From a checkpoint of a small mixture-of-experts model trained on Wikipedia: 41.6M parameters.
Below are experts of layer 4 (counted from 0) of a mixture-of-experts language model. Rows are named router (the router's row for the expert), gate (a neuron's input weights, with its number), up (a neuron's input weights, with its number), down (a neuron's output weights, with its number) and show model dimensions 0-255. Each number is 50 + 10 x the weight over its row's rms, rounded and kept within 0 to 99.
After each expert's rows: a language model's description of what the expert responds to. This comes from a sample of Wikipedia text that the model never trained on.

# expert 19
router:60 36 62 57 28 51 42 59 41 61 53 55 64 43 47 49 65 41 52 44 69 56 67 49 48 55 46 64 47 34 46 34 66 64 44 47 53 60 31 35 53 35 59 50 45 44 49 42 50 50 64 60 52 56 41 69 54 58 44 59 31 57 42 56 66 69 51 66 58 46 39 57 57 58 41 50 45 48 50 45 43 60 42 60 49 57 56 46 47 27 34 39 52 43 42 65 38 50 56 45 43 51 61 47 16 49 57 50 37 66 61 68 41 46 39 48 48 49 46 38 44 46 54 50 50 40 66 34 44 73 54 41 55 52 47 54 59 57 53 42 48 58 42 56 42 49 31 52 48 42 52 46 56 57 48 47 37 62 51 55 61 38 34 62 42 43 56 56 62 40 51 40 56 69 31 32 51 50 51 58 52 40 78 58 64 65 39 41 42 51 65 72 52 67 58 56 52 56 44 57 46 47 55 39 43 36 48 46 32 44 38 52 49 45 56 55 51 61 37 47 47 43 45 61 51 41 27 43 54 53 50 61 43 50 46 58 59 66 56 64 41 52 65 72 46 47 56 51 63 61 40 53 45 33 72 35
gate0:41 55 48 49 57 40 61 57 54 59 60 49 55 62 47 57 35 53 46 50 59 39 48 45 53 39 45 45 48 22 58 49 67 50 46 49 47 58 50 19 57 56 49 54 61 58 70 48 40 66 57 49 34 51 47 51 39 39 68 61 44 59 54 60 49 48 56 51 55 33 39 29 40 49 58 49 45 50 60 48 59 42 39 51 43 57 23 58 55 52 23 61 49 42 37 56 46 52 56 32 49 26 64 58 55 59 48 62 52 41 43 49 54 36 32 35 52 44 42 42 41 50 63 46 66 59 48 53 44 43 51 45 31 48 63 61 58 56 49 50 38 36 64 37 39 55 59 50 47 54 74 46 43 49 57 62 55 61 35 45 63 61 46 57 66 48 39 38 45 28 30 46 51 53 43 53 50 44 66 49 49 50 61 56 52 61 33 52 54 39 71 61 49 62 55 39 39 57 42 62 57 43 46 32 51 32 48 41 48 48 42 57 38 43 59 41 39 44 52 48 39 38 51 41 52 35 45 49 59 57 52 52 40 51 55 51 49 63 69 73 47 35 27 60 44 61 44 56 38 66 37 33 45 33 48 37
up0:39 45 57 62 50 49 56 43 51 62 34 62 57 36 39 52 41 40 51 62 59 40 42 60 46 45 41 45 52 61 61 47 43 49 44 48 40 48 38 52 53 54 22 54 60 65 50 52 48 42 67 46 31 51 66 52 43 60 75 41 42 48 48 48 41 51 48 56 59 39 47 44 53 39 53 64 36 44 49 43 48 35 26 42 38 62 42 48 48 49 40 32 58 39 41 29 55 48 45 54 64 46 61 23 35 42 41 42 25 34 46 41 30 33 55 27 45 43 53 60 35 45 43 43 56 45 46 40 56 49 55 47 52 59 46 55 45 64 44 62 46 35 60 42 53 46 44 51 34 40 69 45 53 56 46 62 31 52 48 49 41 60 54 47 51 40 58 43 64 44 41 37 35 56 34 54 47 54 59 34 60 61 72 58 41 41 31 54 75 48 70 52 49 55 57 40 47 47 40 65 61 54 32 46 47 38 31 53 48 60 48 41 50 46 45 59 54 49 34 44 39 50 41 44 68 45 53 59 54 59 52 50 65 48 59 47 60 47 56 65 35 45 41 46 36 42 63 50 56 66 56 50 54 44 71 38
down0:40 61 40 41 50 42 63 46 65 35 46 76 50 62 54 40 25 39 41 59 47 56 51 55 50 36 51 33 52 48 57 50 55 55 55 43 52 48 51 62 45 55 46 52 45 48 52 56 39 58 54 38 25 34 63 48 50 58 55 22 52 49 64 65 46 68 52 36 38 56 36 65 39 36 41 53 60 56 39 53 43 36 34 50 60 36 44 36 52 73 53 42 47 42 58 50 54 57 52 47 57 50 63 38 47 41 54 41 52 55 44 36 25 47 36 58 47 55 59 50 44 63 55 45 64 70 36 54 62 26 58 52 70 50 31 52 61 37 51 40 52 48 68 40 58 51 43 53 58 52 55 63 58 56 33 48 37 63 56 46 47 53 50 45 73 55 48 58 68 49 39 51 58 40 61 60 53 42 53 39 58 53 48 66 29 41 29 41 57 62 61 58 58 56 64 61 46 32 46 42 44 43 52 58 46 46 35 46 46 68 68 52 53 51 68 33 52 48 64 41 37 46 46 47 34 47 49 43 32 27 41 51 62 59 45 42 52 51 48 57 55 47 50 55 54 52 59 63 55 56 43 43 60 57 62 54
Mid-word Latinate syllables. Inner syllables of longer learned words after an initial consonant, like n-ym-ph, pol-ym-ers, Insp-ection, Fin-anc-ial, and "tri".

# expert 23
router:64 57 61 66 33 77 35 51 49 61 51 55 53 48 55 43 70 50 49 62 51 42 73 45 34 44 49 64 48 56 50 35 62 50 54 45 34 49 54 41 46 43 53 43 48 43 51 12 42 27 49 66 56 50 40 64 40 47 52 40 51 45 49 48 62 60 52 69 50 36 55 45 41 67 57 51 41 37 58 59 63 69 28 61 54 57 50 36 46 37 30 43 41 45 50 60 72 63 35 27 60 56 57 42 44 48 51 45 38 44 52 59 55 47 64 45 45 59 53 64 44 38 36 56 45 57 67 42 52 42 57 38 46 55 45 44 42 56 55 42 37 53 79 49 42 58 52 56 57 54 40 51 39 52 38 41 45 64 61 43 67 59 37 56 47 51 64 56 68 45 41 42 45 55 47 46 48 43 45 52 50 45 60 64 54 56 33 42 38 57 63 63 36 60 51 53 46 40 53 60 54 52 44 58 39 48 58 46 41 43 59 63 59 46 50 50 59 51 29 48 52 62 46 64 64 51 31 43 27 60 47 42 52 41 55 44 52 65 42 53 53 53 41 66 42 44 49 48 53 75 39 64 47 46 52 47
gate4:43 56 50 50 34 41 59 68 46 51 52 47 55 50 44 46 63 53 52 47 59 55 32 48 44 56 56 71 45 45 57 38 53 59 63 52 54 40 44 69 51 70 50 42 54 43 49 61 44 45 42 58 70 55 55 69 47 37 33 48 47 73 53 46 56 47 41 45 52 52 54 47 55 51 62 64 36 46 49 61 65 45 55 72 34 43 67 29 54 58 43 46 45 47 54 61 63 59 48 52 48 58 53 65 44 54 36 69 48 47 49 56 64 64 56 52 63 49 71 39 49 40 43 58 49 39 45 57 63 57 37 51 50 39 44 46 51 33 64 37 36 48 39 37 57 42 44 67 35 46 40 44 36 44 37 52 54 43 60 40 52 59 47 68 59 58 34 28 68 54 58 55 56 62 50 54 27 58 60 53 65 58 50 57 43 55 63 44 57 61 47 53 51 54 46 57 41 59 60 69 47 58 41 48 43 44 61 68 52 39 45 66 56 53 75 56 44 49 67 42 29 35 38 49 39 32 55 49 71 50 55 37 53 42 42 39 71 49 70 39 65 38 40 54 38 49 43 46 43 43 52 45 53 62 55 62
up4:43 36 51 44 46 55 51 51 58 47 41 62 63 54 42 68 67 54 47 70 51 77 59 27 61 60 40 43 66 43 41 44 47 51 56 60 36 54 67 45 64 62 45 69 47 61 58 65 50 52 46 57 73 59 56 55 47 44 36 57 53 42 50 32 55 51 42 30 58 56 54 70 47 74 56 57 58 51 55 49 58 32 45 58 45 51 50 53 38 51 53 44 33 49 45 53 48 34 58 40 52 43 37 41 53 61 33 48 47 44 31 48 59 53 30 50 48 39 65 52 37 53 55 52 37 57 41 41 48 56 45 42 56 58 67 52 33 50 41 50 32 57 50 50 54 40 52 58 56 66 52 28 41 55 42 53 45 47 48 60 44 69 31 54 40 56 55 57 35 71 53 50 43 73 53 61 46 61 41 39 64 58 40 47 50 51 50 47 51 50 43 65 37 69 41 52 42 59 66 59 38 63 64 58 57 56 57 48 49 58 43 51 49 49 49 40 40 49 49 55 50 42 43 60 65 29 49 67 35 55 62 36 45 38 48 36 43 63 46 45 47 54 38 63 40 67 54 26 58 52 65 31 50 47 39 41
down4:50 41 42 54 42 38 54 51 43 64 58 47 53 49 58 48 41 39 61 61 74 49 35 62 63 55 46 49 71 58 62 58 42 65 57 18 65 37 48 45 46 35 52 63 54 33 61 59 40 55 34 40 51 35 64 47 49 49 69 41 52 42 39 59 54 44 61 52 66 56 42 60 62 44 46 47 57 49 24 49 61 39 50 35 46 35 68 51 41 40 75 54 47 66 46 44 51 47 44 60 66 65 60 43 41 49 63 38 42 50 60 48 65 48 43 52 49 53 51 64 40 52 48 61 58 51 53 54 42 53 44 61 53 52 63 43 38 37 47 63 54 39 60 41 63 68 49 58 48 66 50 52 45 41 64 62 25 56 58 48 50 47 54 57 54 52 57 41 73 37 60 39 45 54 42 74 41 71 55 59 43 55 51 44 39 58 47 52 41 49 65 62 52 42 55 57 38 63 38 52 43 28 43 60 43 40 51 52 64 43 50 41 46 49 65 50 33 32 53 64 57 49 35 36 51 43 50 37 56 63 42 42 51 49 50 53 39 41 45 63 55 37 54 50 42 58 73 51 56 58 58 32 55 42 58 51
Name-internal pieces, colons. Middle and ending pieces of German, Spanish and other foreign names (berg, burg, ch, en), plus colons after infobox labels.

# expert 28
router:67 56 47 58 31 37 43 46 50 38 50 26 48 37 71 40 53 52 44 39 59 47 58 38 45 59 49 48 34 36 35 48 70 55 35 43 60 53 50 44 55 59 48 43 43 21 42 41 39 57 43 58 53 78 57 51 45 37 50 54 44 33 65 54 54 61 48 63 47 34 37 53 26 59 45 46 41 64 62 60 53 64 66 61 47 49 56 45 43 49 44 41 42 50 52 62 56 45 51 35 61 61 57 42 22 48 53 51 57 50 69 56 43 50 49 50 48 58 66 42 48 41 62 36 56 56 51 38 57 53 62 36 56 54 47 40 51 49 44 47 48 52 56 48 56 49 40 55 45 37 57 49 41 41 47 42 39 59 71 46 51 51 44 58 29 64 54 52 56 51 45 38 55 66 33 60 49 38 41 52 60 43 46 59 49 63 54 53 51 56 62 64 42 57 54 59 42 47 30 49 48 65 51 53 38 49 51 40 35 59 56 56 57 70 56 57 59 58 52 38 55 44 51 81 65 45 32 28 45 56 62 50 43 53 30 65 46 57 52 47 62 41 56 57 41 60 43 44 56 58 33 53 43 29 65 35
gate0:55 39 59 55 28 35 46 67 54 40 51 29 61 36 72 54 45 41 52 11 58 44 55 41 51 51 58 49 65 66 55 62 56 51 44 50 42 43 21 58 64 53 61 27 38 45 53 55 51 34 68 44 54 62 48 45 44 36 44 60 33 53 39 66 54 41 62 57 42 43 48 52 51 46 34 49 56 37 70 62 45 65 57 64 41 38 38 56 47 41 55 56 45 49 47 50 69 52 61 60 45 62 60 33 42 61 43 67 59 55 43 44 37 58 31 74 45 55 53 55 59 61 45 56 57 42 45 43 47 45 46 47 58 59 47 37 40 52 39 43 49 50 52 72 34 60 46 51 40 44 45 44 46 46 39 49 33 48 60 51 61 52 49 43 55 54 51 44 56 54 60 34 56 58 38 56 49 46 47 53 65 43 59 58 45 43 44 51 42 53 42 48 47 53 48 36 62 51 48 57 38 47 37 65 48 66 52 42 54 69 49 64 61 58 60 47 68 62 47 61 37 42 53 58 46 53 55 50 35 56 34 45 67 27 44 45 53 58 56 61 59 66 50 62 46 67 34 35 56 42 57 50 47 49 38 49
up0:58 53 40 60 58 63 58 44 41 55 48 66 51 55 34 42 57 55 47 72 43 57 36 75 41 52 59 33 42 34 36 41 45 44 61 37 45 49 70 57 34 29 48 58 44 48 45 47 52 71 25 48 54 52 59 62 41 61 54 37 57 39 54 52 56 52 46 49 46 58 60 46 53 44 58 45 41 46 31 49 56 47 46 32 59 62 57 56 62 50 49 61 44 63 72 53 44 62 47 36 53 39 58 58 52 46 52 41 58 49 61 66 49 47 62 51 54 46 46 49 50 30 40 49 59 70 54 70 55 43 58 56 46 56 38 50 67 67 28 67 56 59 34 48 52 44 65 50 63 43 45 64 60 56 44 52 58 60 50 51 51 37 85 48 54 45 53 43 48 31 43 58 61 37 54 38 68 51 44 50 53 50 40 49 48 58 51 57 45 64 67 35 49 46 46 48 33 57 52 55 43 47 63 40 50 42 46 44 38 41 54 40 57 38 46 62 31 50 34 64 54 52 53 37 47 53 28 60 45 50 66 57 61 74 51 70 45 45 57 44 43 46 52 38 46 35 59 54 41 48 62 59 51 53 65 55
down0:51 56 44 44 44 63 55 46 58 53 63 45 60 45 38 52 54 43 53 53 63 29 46 50 57 55 38 54 49 46 42 52 53 38 64 72 58 57 57 41 49 55 52 66 36 59 38 64 52 44 49 56 64 64 53 50 45 65 32 55 48 71 42 56 33 25 52 54 47 28 47 63 39 51 52 45 33 44 48 52 51 37 39 69 54 60 54 68 54 49 51 32 56 49 47 61 57 53 45 39 49 60 47 45 42 58 71 52 38 53 70 35 50 45 51 27 48 50 29 47 33 43 57 48 61 63 53 59 51 36 58 51 50 66 57 58 58 52 46 27 39 45 49 53 36 60 41 48 44 43 39 47 58 55 42 42 57 50 60 50 51 59 50 60 41 47 62 39 38 57 51 70 41 45 28 50 41 43 37 74 69 39 43 66 45 60 65 60 52 45 53 51 59 63 45 59 29 60 38 51 53 45 60 39 43 47 48 64 30 41 52 38 37 44 58 44 59 47 45 65 54 58 51 52 42 40 48 62 54 54 48 48 62 58 23 55 57 67 20 54 50 40 40 46 43 54 60 41 35 58 51 47 46 63 45 61
Suffix pieces, table cells. Pieces before -ic/-ized endings like achir-al, deloc-al-ized, telecomm-un-ications, Olymp, plus table bars and digits in chemistry, sport and taxonomy text.

# expert 4
router:72 40 59 66 28 62 57 65 48 45 62 59 69 41 65 55 61 52 38 49 50 39 57 37 41 62 45 65 44 48 36 49 59 57 65 46 58 55 51 48 52 51 54 49 53 31 48 34 28 58 51 65 46 54 44 48 37 27 36 56 48 48 49 49 57 59 52 75 39 44 49 34 36 64 36 36 37 48 70 56 37 68 39 76 44 44 62 39 48 27 42 44 43 33 50 54 60 47 43 38 53 50 47 55 19 51 47 56 35 53 71 63 49 47 55 37 64 64 59 47 44 42 57 50 48 68 68 46 51 55 56 54 65 59 40 52 57 53 44 48 37 48 57 50 36 53 50 50 45 34 38 52 50 55 36 43 43 52 60 62 47 57 35 67 31 44 52 42 49 46 45 50 58 66 40 51 41 41 51 50 56 43 45 56 61 59 43 25 58 52 52 63 57 57 51 59 39 41 56 50 50 54 36 55 29 38 49 51 43 51 59 44 56 60 48 39 59 56 40 42 51 55 53 60 50 53 23 35 42 56 54 38 56 46 43 52 44 50 49 56 50 68 52 49 54 55 45 43 53 56 31 58 46 34 60 47
gate4:52 63 38 60 47 65 45 52 42 42 41 44 42 52 60 60 62 49 38 45 52 41 59 62 67 36 74 70 40 46 42 61 65 44 70 66 54 35 61 47 40 38 37 39 51 62 40 37 24 52 31 58 63 70 37 46 30 38 55 42 44 44 56 71 54 60 53 63 59 51 38 46 61 42 29 57 47 46 45 46 42 63 52 69 59 37 64 23 50 54 50 44 37 54 54 50 52 58 31 53 38 67 49 49 27 43 55 43 68 69 59 56 62 55 55 54 49 54 50 57 48 32 55 57 53 56 46 47 46 53 42 51 57 26 42 46 53 38 49 50 43 61 69 44 53 44 44 44 48 34 41 41 44 45 64 69 40 43 45 52 39 46 39 47 57 54 45 47 45 42 46 54 49 40 54 46 58 47 54 56 63 48 51 49 62 35 57 43 36 45 49 51 56 43 51 35 31 41 43 53 65 42 36 49 49 55 61 44 30 44 42 60 63 34 44 59 62 39 49 59 57 66 44 42 53 26 66 48 49 40 46 52 50 60 61 46 48 53 58 65 57 54 44 42 54 50 40 68 53 44 52 68 45 55 58 52
up4:50 56 55 55 45 42 54 54 57 62 54 44 48 34 37 60 42 59 58 54 45 46 54 53 40 56 53 50 46 40 48 36 53 60 43 45 40 56 52 49 54 61 45 57 55 41 52 45 75 55 50 57 38 44 54 58 69 41 43 45 55 52 38 42 53 26 49 49 41 34 60 36 48 42 57 59 62 39 38 54 58 53 67 25 45 57 54 54 50 28 37 52 56 48 64 41 35 56 57 60 52 68 54 49 53 49 41 54 50 44 53 34 41 54 49 55 49 35 47 70 61 60 50 45 41 49 60 42 69 66 60 54 51 69 46 43 53 62 53 53 62 59 47 55 49 61 72 57 54 58 55 70 50 49 30 48 47 50 69 38 56 43 55 58 33 62 49 42 68 48 38 40 69 48 43 49 50 51 37 54 34 47 46 58 45 70 53 50 42 47 57 58 30 65 45 60 73 45 54 39 45 47 53 42 56 38 51 35 66 44 62 63 43 68 69 59 54 64 45 18 52 44 53 59 65 68 44 62 55 63 41 40 56 44 53 55 61 49 45 50 61 56 34 62 36 70 55 33 21 55 46 48 45 60 54 59
down4:37 49 41 53 46 58 46 46 58 60 54 56 64 43 56 48 46 62 61 66 49 58 64 40 51 42 42 50 57 52 40 42 45 62 53 43 41 53 63 41 23 41 46 54 52 46 34 30 40 62 48 58 58 41 50 48 50 62 46 54 44 66 77 39 57 54 38 66 43 48 60 47 40 67 42 36 38 33 37 63 70 43 39 55 65 52 59 31 51 32 54 45 50 53 63 45 44 45 33 50 57 51 56 48 37 62 57 38 43 59 54 70 54 65 43 33 77 54 57 36 56 18 52 56 64 49 45 49 60 58 56 48 53 57 49 47 38 60 60 41 46 60 47 58 81 53 39 56 38 51 45 40 61 51 66 47 57 48 49 49 44 47 58 42 69 58 51 43 52 42 57 60 78 52 53 65 50 43 47 44 58 52 42 54 40 61 66 50 56 57 33 43 59 44 49 31 44 47 65 51 53 57 67 66 64 59 67 49 51 48 50 43 66 46 52 41 51 56 56 56 52 65 37 52 51 62 30 40 56 54 51 42 51 48 51 55 61 47 68 59 27 44 48 41 45 70 52 43 55 49 31 50 53 49 53 44
Group nouns, heading breaks. Common nouns for groups or works after an adjective, like band, team, family, film, club, plus line breaks after section headings.

# expert 21
router:59 50 55 57 41 67 51 45 57 43 56 35 49 41 51 46 63 39 49 35 46 48 57 63 35 46 41 56 37 39 38 56 63 51 54 39 37 59 49 30 65 51 42 40 58 33 46 26 47 59 56 57 43 57 45 60 46 40 37 57 42 36 41 54 54 57 56 66 47 33 43 31 50 57 49 47 42 49 70 44 58 81 41 63 62 65 61 50 33 53 48 44 53 32 64 51 58 52 51 31 50 51 60 56 10 46 44 51 34 46 61 48 49 47 53 31 54 53 61 45 49 39 46 58 51 61 68 56 48 52 59 55 45 62 35 57 51 54 43 48 43 65 59 61 36 73 52 52 55 45 35 54 33 59 46 49 43 52 62 48 63 57 30 54 53 45 55 48 65 52 42 40 52 53 42 35 58 37 42 45 50 60 56 69 56 60 34 40 58 46 55 59 43 59 57 49 52 57 28 64 64 49 57 58 43 27 45 47 41 40 44 58 58 66 46 46 47 53 42 46 67 53 45 49 39 43 50 38 46 71 44 45 58 46 30 60 38 62 39 61 60 59 54 69 57 41 46 45 51 56 41 63 47 51 56 43
gate4:67 76 43 50 49 62 55 52 49 35 44 34 37 45 56 40 44 55 41 84 35 35 62 48 39 46 41 51 65 26 42 55 37 56 43 39 42 43 74 42 64 50 51 54 41 60 47 52 50 56 52 42 69 68 56 41 65 43 39 29 46 56 52 52 44 32 31 53 51 43 32 50 56 50 46 48 53 54 79 67 43 81 44 65 57 43 51 53 40 38 52 50 39 59 54 71 48 45 49 37 54 54 53 41 55 45 54 60 46 42 40 58 34 47 62 38 55 45 56 42 43 47 70 56 50 42 37 62 59 41 39 44 50 47 51 45 43 39 63 69 50 41 57 61 50 63 58 33 39 47 43 55 56 44 49 36 40 67 60 38 48 49 55 46 56 42 55 46 54 43 46 34 59 56 47 48 42 44 63 70 47 42 58 52 55 58 55 52 48 62 40 50 53 40 53 70 58 49 40 52 67 59 35 57 40 50 48 54 34 59 42 55 54 46 45 53 40 53 71 55 45 46 52 61 42 34 67 55 60 40 38 52 61 45 64 62 48 47 35 41 55 53 49 30 41 41 57 42 44 48 54 38 44 65 50 48
up4:50 42 68 63 44 49 47 42 57 60 52 59 48 51 47 45 67 60 55 56 48 49 45 59 54 56 46 33 42 27 52 46 47 60 50 46 40 47 42 37 57 63 60 53 51 45 60 62 50 46 47 48 60 62 50 44 46 52 43 38 63 51 44 31 68 58 56 27 46 55 40 48 36 53 45 65 26 63 67 70 50 44 31 43 59 48 46 49 44 51 39 51 51 71 42 61 52 43 51 45 62 52 53 61 43 61 54 40 46 41 37 46 60 64 49 43 54 40 57 25 52 52 65 65 49 54 38 43 73 32 51 67 55 60 48 50 54 45 59 46 51 44 50 60 59 56 46 55 49 45 60 64 42 45 50 34 45 51 57 49 47 46 59 61 45 45 55 47 69 43 49 45 85 59 27 58 56 47 71 34 62 60 43 47 45 57 43 57 38 35 34 39 59 58 63 65 42 50 50 52 44 53 66 59 49 40 52 54 50 59 61 54 36 54 46 45 54 54 49 45 37 56 58 48 23 46 58 33 60 49 32 49 54 37 59 33 53 45 42 50 42 63 59 43 72 53 64 36 34 40 55 55 16 49 47 47
down4:53 53 39 54 42 64 49 58 43 48 43 32 41 53 53 67 49 56 45 51 40 35 57 41 40 36 52 62 57 40 66 42 38 59 40 54 48 54 30 32 55 46 53 33 40 53 48 54 59 49 38 50 59 41 48 49 46 57 44 59 58 67 32 52 52 25 69 39 50 46 50 48 55 56 40 56 52 39 57 53 49 51 53 48 51 56 45 51 51 56 46 33 54 46 37 40 24 55 39 39 70 58 52 51 49 55 51 38 52 41 46 42 67 49 36 53 58 61 50 55 52 48 63 54 56 65 66 56 54 66 61 39 52 46 51 55 53 57 56 43 52 49 60 52 50 34 42 52 45 37 53 34 57 67 53 32 57 58 36 44 48 39 47 36 58 39 53 47 50 65 40 45 57 50 55 42 42 45 39 45 45 63 44 51 46 34 43 52 46 62 46 53 45 60 67 52 45 43 36 67 40 70 50 38 48 56 33 43 62 44 86 46 53 48 46 44 55 50 33 56 50 44 55 60 24 48 54 37 45 43 07 43 58 36 55 55 66 58 43 50 79 46 50 40 38 42 50 43 48 38 50 78 47 62 59 52
Line breaks and common nouns. Line breaks after table cells or list entries, plus common words and stems like state, South, countries, club, football.

# expert 12
router:80 45 42 57 29 56 51 53 46 48 62 56 48 38 46 47 66 55 49 53 61 38 60 50 36 53 50 61 44 48 28 51 58 53 53 37 48 64 54 49 49 72 49 52 56 45 55 23 25 49 52 58 45 67 43 62 49 45 49 47 45 42 43 55 62 46 58 59 50 42 47 57 49 52 42 36 44 47 62 57 44 60 36 58 57 41 58 40 57 34 38 40 43 45 51 73 55 44 31 63 52 47 71 45 32 56 55 34 51 46 66 59 49 46 60 35 47 44 56 64 10 31 51 53 50 61 51 56 58 52 54 41 56 53 45 44 57 58 38 38 48 47 66 65 45 51 36 59 64 47 49 59 42 42 52 34 47 48 43 47 68 44 36 57 43 37 53 50 58 67 56 58 38 80 40 48 49 60 50 58 55 37 52 57 61 67 33 49 50 44 55 60 37 46 62 62 26 56 30 51 53 50 43 41 56 36 44 59 64 46 52 57 48 47 60 40 66 50 37 44 47 43 46 57 41 54 53 44 46 53 45 41 38 60 40 73 64 60 46 59 62 54 53 61 43 44 51 40 42 52 32 47 49 54 56 45
gate3:46 36 44 53 42 45 47 57 51 55 45 49 58 59 36 48 52 60 58 50 63 51 59 41 43 49 64 68 50 40 51 57 60 52 51 39 52 59 51 55 47 52 66 34 51 54 37 58 55 50 52 46 42 44 39 54 45 62 65 31 59 37 57 64 50 32 49 62 45 43 56 58 45 49 45 65 47 57 60 49 47 46 60 44 33 42 40 45 48 34 49 55 50 49 42 63 45 52 41 28 54 48 56 46 55 39 34 46 38 62 57 56 45 42 84 52 33 45 61 56 66 44 53 62 58 37 41 64 65 71 39 42 36 52 59 44 50 52 41 43 45 57 51 68 27 47 58 69 23 67 56 44 38 58 54 39 48 60 64 54 40 61 40 41 44 66 49 46 64 42 49 37 45 46 77 44 43 65 48 48 39 49 44 55 50 49 42 49 67 44 58 57 52 36 54 50 52 58 33 64 45 37 64 30 60 40 67 55 57 52 50 51 40 60 60 38 56 56 54 65 48 56 43 52 42 41 62 51 39 46 58 53 50 42 36 31 70 53 64 48 79 36 61 41 52 45 34 54 63 40 57 33 49 61 47 35
up3:42 51 41 44 38 53 45 33 46 32 35 48 41 57 58 44 71 62 64 46 52 35 57 45 33 42 44 62 55 51 56 57 60 40 43 43 50 49 55 42 51 48 59 56 59 61 52 61 62 55 64 71 37 64 38 64 45 82 50 56 66 52 61 59 46 48 40 59 43 49 76 55 39 47 53 60 47 51 53 56 52 50 45 62 31 51 57 61 61 30 54 57 41 42 47 53 39 54 42 35 46 53 66 39 56 37 47 42 43 56 48 67 39 45 60 24 60 59 35 52 51 52 62 63 53 44 64 52 58 80 45 52 40 59 51 46 59 67 44 55 43 42 61 37 46 54 40 55 45 60 42 49 41 60 67 50 45 56 51 62 49 59 41 47 32 49 47 42 63 30 62 43 53 53 45 35 44 55 45 42 53 53 57 47 57 44 59 44 44 32 53 51 70 45 29 50 54 49 42 52 38 26 55 47 59 55 49 49 64 38 51 51 54 40 59 52 69 53 37 68 43 46 41 53 40 55 55 35 35 55 63 58 52 45 49 51 65 43 47 58 70 39 43 50 60 27 48 50 66 59 64 48 46 61 47 28
down3:44 46 50 44 50 64 52 56 43 56 39 48 64 71 45 55 52 64 41 42 66 56 51 34 40 68 67 59 51 40 44 58 73 62 34 48 52 62 42 58 23 57 56 45 50 71 56 51 54 27 54 41 36 53 51 67 65 46 53 70 45 46 52 64 56 48 42 52 51 47 47 48 54 29 46 48 49 50 39 58 43 53 45 41 43 43 56 41 41 42 56 62 19 64 46 58 58 40 43 42 46 63 58 45 50 53 45 47 40 69 40 49 62 60 58 46 59 44 54 52 60 58 41 49 52 35 48 51 64 52 28 50 51 46 52 32 58 59 45 61 38 48 35 57 42 53 57 62 58 68 55 56 48 62 53 60 36 62 67 49 49 38 77 46 33 58 34 55 46 55 70 58 62 64 45 29 52 63 44 55 63 39 55 55 48 45 50 51 62 53 54 58 36 40 39 54 60 50 64 56 59 62 48 50 46 41 49 57 50 41 48 61 63 55 53 69 68 60 42 68 51 68 57 60 27 61 57 45 56 46 49 66 52 44 52 50 56 45 40 37 33 34 49 69 60 43 39 63 51 46 59 53 56 50 57 40
Mid-word vowel-consonant syllables. Word-internal syllable pieces like ar, or, ac, ul right after an opening consonant, as in sc-ar-ce, sp-ar-row, d-ug.

# expert 16
router:74 56 40 59 31 43 55 51 61 46 56 36 57 53 77 54 68 34 51 54 51 44 66 45 51 51 56 68 36 45 33 36 46 57 51 47 45 45 41 44 43 49 48 61 54 28 47 33 43 45 53 70 66 54 45 54 26 34 31 65 42 54 59 44 46 52 63 64 53 45 44 50 47 67 40 53 51 43 63 47 50 64 28 60 50 46 58 42 56 42 47 38 40 32 48 68 56 41 47 36 53 56 71 44 41 56 44 49 44 60 65 56 39 33 46 54 45 58 46 32 43 32 55 44 51 55 66 55 44 43 55 28 43 53 54 41 55 43 38 58 58 42 57 51 30 45 45 67 55 36 41 50 46 57 39 47 49 49 75 43 59 53 44 56 41 48 67 51 57 54 46 39 54 59 33 55 21 50 62 61 62 43 57 45 44 61 51 35 46 50 56 59 52 57 47 55 56 37 46 68 49 48 43 34 35 34 61 41 36 38 55 50 59 46 51 58 66 46 42 41 46 45 47 66 50 41 38 38 29 66 52 61 47 44 44 50 60 40 47 57 63 50 59 56 45 57 50 43 47 62 40 61 46 61 62 52
gate5:56 64 46 41 44 30 53 51 50 48 42 27 43 46 53 45 59 46 65 46 42 58 71 42 50 67 67 52 43 65 60 50 48 66 51 50 49 44 61 60 56 42 30 45 35 36 50 50 52 50 60 55 43 45 44 51 52 41 54 65 43 50 60 43 38 57 51 48 69 52 61 54 53 36 25 34 37 50 42 28 50 73 47 50 40 59 47 40 54 40 66 37 36 31 39 64 56 69 33 55 45 64 55 49 48 68 54 51 47 53 53 41 55 45 51 56 59 54 38 38 30 33 44 57 52 55 58 47 48 55 64 62 43 43 52 41 60 51 48 46 59 56 50 40 55 53 49 34 56 59 49 62 48 39 34 22 56 43 48 42 80 26 38 33 53 48 43 66 63 59 48 46 60 55 52 47 30 39 61 72 52 46 76 44 61 49 55 37 52 59 53 58 58 52 49 43 54 41 43 54 59 54 55 40 44 37 48 50 51 45 51 39 49 60 44 56 65 31 40 40 61 46 50 54 43 40 44 49 29 51 41 72 48 67 43 41 57 52 57 55 52 53 59 56 42 36 45 52 39 53 41 61 58 39 58 52
up5:53 56 65 42 37 49 55 39 50 31 41 37 60 45 48 58 54 40 56 58 53 47 44 57 48 39 54 59 51 55 38 42 48 39 40 32 44 45 47 57 53 54 51 74 44 44 47 43 65 55 46 53 61 50 64 53 61 54 45 40 55 32 50 41 46 70 34 53 65 53 65 44 51 47 56 35 64 31 53 37 49 51 36 45 45 49 63 63 57 50 60 43 60 49 47 56 60 79 62 46 43 41 59 52 53 48 55 39 48 64 63 56 57 53 57 67 65 52 39 53 53 54 40 50 66 60 54 46 61 44 44 60 40 43 41 48 48 56 46 41 48 45 42 44 58 68 40 36 43 35 35 25 64 38 53 46 71 60 49 55 63 46 39 42 52 47 55 33 53 58 74 44 45 61 69 51 43 47 58 42 35 43 76 44 43 56 47 37 70 62 52 56 39 58 26 45 46 60 51 58 59 70 31 52 34 31 56 60 53 46 75 55 55 38 70 53 48 47 66 52 39 40 65 57 54 48 45 46 51 35 54 58 28 56 50 45 59 46 37 43 38 57 54 42 67 39 52 55 51 61 49 50 57 38 64 58
down5:52 42 44 38 42 41 60 55 60 43 55 57 59 54 43 56 57 62 43 48 33 47 50 60 58 62 46 40 53 30 62 55 38 54 38 31 43 38 47 52 56 58 56 39 45 59 48 65 46 50 43 33 62 53 42 50 45 46 59 54 51 39 45 48 48 39 65 51 47 52 54 68 53 53 44 68 51 50 57 63 53 45 48 35 53 74 58 70 49 55 54 66 45 40 51 51 46 47 51 64 42 33 47 49 90 40 50 51 67 52 25 43 48 48 46 73 51 61 38 46 59 51 41 56 31 47 46 50 44 44 66 45 52 44 64 45 42 33 41 64 54 46 50 55 52 56 42 60 61 60 41 53 42 42 53 51 43 53 42 33 60 42 55 22 34 46 42 42 53 46 49 50 53 50 43 53 40 52 60 58 74 40 38 53 37 43 66 54 46 53 54 41 34 44 37 55 59 57 47 49 40 57 33 38 48 44 47 48 41 50 30 48 57 39 54 39 41 43 35 52 27 70 55 61 31 38 63 51 38 45 64 66 54 50 51 34 47 27 51 67 71 51 55 47 44 61 50 51 46 53 54 58 28 51 66 64
Subject pronouns, relatives. Sentence subjects and relative words right before a verb, like it, he, she, they, that, which, who, and "The" opening a sentence.